config = dict(
    n_experts=32,
    router_bias=True,
    norm='rmsnorm',
    norm_eps=1e-06,
)
Below are experts of layer 2 (counted from 0) of a mixture-of-experts language model. Rows are named router (the router's row for the expert) and show model dimensions 384-511. Each number is 500 + 40 x the weight over its row's rms, rounded and kept within 0 to 999. Numbers have three digits each.
After each expert's rows: "gets" lists some tokens that make up at least twice as much of what it gets as of all text. This comes from a sample of Wikipedia text that the model never trained on. Tokens count by the router's weight.

# expert 16
router:491579521481466475535459520559545461474502540518511476472453555498524528474481560459481456465521462531505481487551504607394554419514461488455491557522518419478585508544546528492460535536456562441453516447534562556486547439410497474429545479587439512516520512486516546481491484517494519497565435369524434465491525455489473502585464546498458430447513520489478395508495498468529441486538
gets: "=", ";", ".", ",", " September", " November"

# expert 12
router:511528455474544465479459555532553534505496572440466471521465547566475492411505544553509440503475577535431526536459536503483423512483530465488536573578529531520556502433564534467493510530479507417587487472536443607510476473503528498461530556446470508476509481461500545428540429504558504516522519490489541489521518433498455487472554520533455475442469447464502467533554559442579425476593
gets: "s", "a", "e", "i", "an", "k"

# expert 10
router:468511541459531557527510468544514518516574517569454456477472516446472466509480442547490466448519529562466448481567461554489445540578469432523529510561543464434486475495561506479583648584473560486508536477534491475508528521476574534448431556543539516440448525577465468487506426419490546550502470430535566526413481450529448500500512478543498490478481513531523520470501548501519470427533
gets: ")", "\"", "%", "}", " season", " film"

# expert 4
router:482445481553577490592557510416472541554541536498500516492456542540399473519557502470493569467429544536497550471561513556545492556507534461496553591473492532422516468549434538453518540484431517485504561497541443507537528520489476514495454526524561494449482453562506494537522537497468539431454427502490478518487504455483487421484486444477506469408464487447443493442504521508564475401479
gets: " 1", " 2", " 0", " 3", " 6", " 4"

# expert 5
router:494522506531499528500524477552484552529578529551528466509469460452427473523488495529429492457479483547528462497537561545410519486527505476539476510594486462451583534515524456387493510522466498510468586501564481538552570526517507469451502515460590468486469478564486434489481554502550512482459464519539622500447559439518548471522514429594479490493492469482520503460519515502475466478530
gets: ":", " the", " that", " The", " as", "The"

# expert 25
router:461501501486455463487497464503435527552446532572511479525534505533502541514529451497504452501548487554486466474503414463584526563528475489531596495430548487543477528445546538531482534614487574433492521478491543546517498486513529450460488465510553529445466470571445470492514523498427563512453426492519450485527477436452554499548534442495434464521513492496473444490594528552563408422494
gets: "-", "–", " -", " and", "ff", " Total"

# expert 15
router:461537508486447464492511516490472552462521499564462459429461497540458458445460483562498519512526469492434485493520462558472480535495527440506456493559582492478518489549476556457527479571502488458500609435488439485489533490457470431500577465493593555500486527492519516546520457392482557513398443431525566530477525498516492520490429483458537455479487450524434525514511602553506504511506
gets: "\n\n", "\n", ".", " that", " 3", " following"

# expert 20
router:481525496448487528452511496538440549585486529536535381499487517513483505540590495483429537466428474544490494472541548512488475488467475447503491563539538419533499564526559505521460530455465572512554556449516594466516498529470535567481495478563519499467517466519463610481499498425495519506461512480541519440516472471463564464529518442475530476503498502523466440515533614451492504558537
gets: ".", "|", " States", " .", " JPL", " while"

# expert 0
router:489461458487543505490490537581487516520461440511520527526487575422487540503581445514469487522531547496459493539539451518532438525617456450496536484508434440510439510559428542502478541479504487427559535499482451528421564500485515459567536499486529522502450478492481454449541519517458614491419451505465560563435511496527490480549534460484484460448526493433553435490468511523564521530567
gets: " |", ";", "|", " =", " /", "°"

# expert 27
router:504496482384505539534508541565449503457482537453478455455510529497497512516442531539451460497504535521459489541563511506443495540524483466477503512496506581497485454524525468518546548530389471464482561453561476437486567527480525450510452549487462509490499518510525515450473387522517535465482458510544467494523496457512476478567515518540534540529553467553560471461497541459519498468543
gets: "s", " which", "se", " time", "ers", "ment"

# expert 3
router:443526501518581539442507459533508523502537469576504499447469575549467530515534547493458499478433544506486441466511533509521391506508441479454542558588534400475469447487546514506528541541450499476457533461503569511526564516454517425451475482488497541454485544400482463535508465454502525449436444463516507508437474499510572531550464460532483497437471478518499486581487544512497450492580
gets: "e", " –", " be", "y", "0", "n"

# expert 19
router:454483567508526462509486483479486559488566464492516446491462543416551494486504447508478446420473555560493543557451477552448439585543522489561584573508562467515511560544482547443481494475444555477510493507451556481518520535456491535480474488568510556442480508501542465462570517438517490497513411479503465476515436481473532486526526436500473489501526423517518482499506565459586500524514
gets: ",", " and", " (", " or", " but", " as"

# expert 2
router:390517522506479560477468530503525508447526480543535463468552531503493478557485482534531524542507546491479482508482505466466501494498497454529474536553492442453498508489538506472477566534453565420570518521513430488488498502479470438520452502544510471493456408538431471426538451444525505524477456486520465513452499476458544453473560501421457428440515449537489442550555463479515435506539
gets: "=", " |", "|", " =", ":", " age"

# expert 13
router:502475551534549424557471498538544531508489531521531473490442501484506559501480503496400482460541517487513516508499542477478442481562425482555517539517480485492489457494548497477483537461416557513506598476537504529550499555499544492488467545473474507448518500473553471464524501504506525527479501494452505480447563483512526393469512476452524496443519500498460483555505467534530468526546
gets: " (", "n", "l", "f", "r", "ia"

# expert 23
router:443551531495543503526485547469503505541514508566552480497438559462469530506491490474464457431476518502542480456556543454456521472575425432463555578529527508448534509500529491419552519590480475486557543491448547426484543555453515446532514521540564579486493483482488466406527472506486573454480480554491518504507479452475536464503506467507452559519479477457537520513506466521569476513518
gets: "'", " (", " and", "\n\n", "/", "ti"

# expert 26
router:480534443505487568488481581522465518467541498550387509471462524468518576539542496584382453477498524479479497419501467471463454553540479478505521543514584569481556558441539514534485537556477476485573518534565454513548457531506543498494512525553547524501478496546498563528563490431564506475401450489530420531508548441479474508515507457516493501527569487538491492515524542552515518538582
gets: "  ", " a", " an", " first", " 0", " 1"

# expert 29
router:400512465421532470571474497510543539500487437525489548449537493472487494637529514541512499453484474494504484524487480461485479566500467477502504525530531523530521488456485533538610534518459509411477504503445488472592541490478528491423463495540505470537463476480557502513572447514522486466557478345560500510456490476561492487508501451561552561483525494483537525431553430501542434417545
gets: "\n", "\n ", " *", "″", "{", "}"

# expert 14
router:494565513500547518490513482507444517528472474485490547410437506479419473509548521549377466489509534520395529497542514568489502437483457480468434550533585530528478492442515487536509543571509547409486618489493558485484565508480554515493533498510483560449527438433473524460539476534518518514536410451456490494505503492482569491492600460519543439460470498494478463494452507548489455489501
gets: " of", " the", " to", " for", " with", " by"

# expert 24
router:467533505464487479522566470487485576551461459532500475516500506545463481511575565502464471453442499473392475514570493513478444541518493523482521482539526389520494483504494562514471548536443488458517567506511483506539535464448513514496574515492540469514427513514455425481554462506572479496461456450493489559497506477456520453443525437536488447471512534553488467480383490491534515483508
gets: " a", "ed", "s", "d", "ing", " an"

# expert 28
router:481549490446535496533503474444480498530576506472516505500493524511514529549502490553435440487453522489565454473508497505512471494529472515464519519532503492574575465529546474543475476526470537486455519527489498504515512566524598477527490471486536525478515495471629506470559461481496515512470448465531506601535497481489510482504439439478493467482454521507523481551495494475516485447506
gets: " was", " is", " he", " are", " were", " also"

# expert 9
router:496516525513506462570536487483446567473508555517506506479479519525480503471460541486453426486449572497526459491471482515486422505541485479518534487529538497444536464454500472534509519500485502506535520454517465468434503521529482511443498470532413455485504520531510511438534489541594546542505472476503468449532498457445491472573456539495519528495445510642483451552501487498547485503530
gets: "s", " in", "ing", " on", "ly", " at"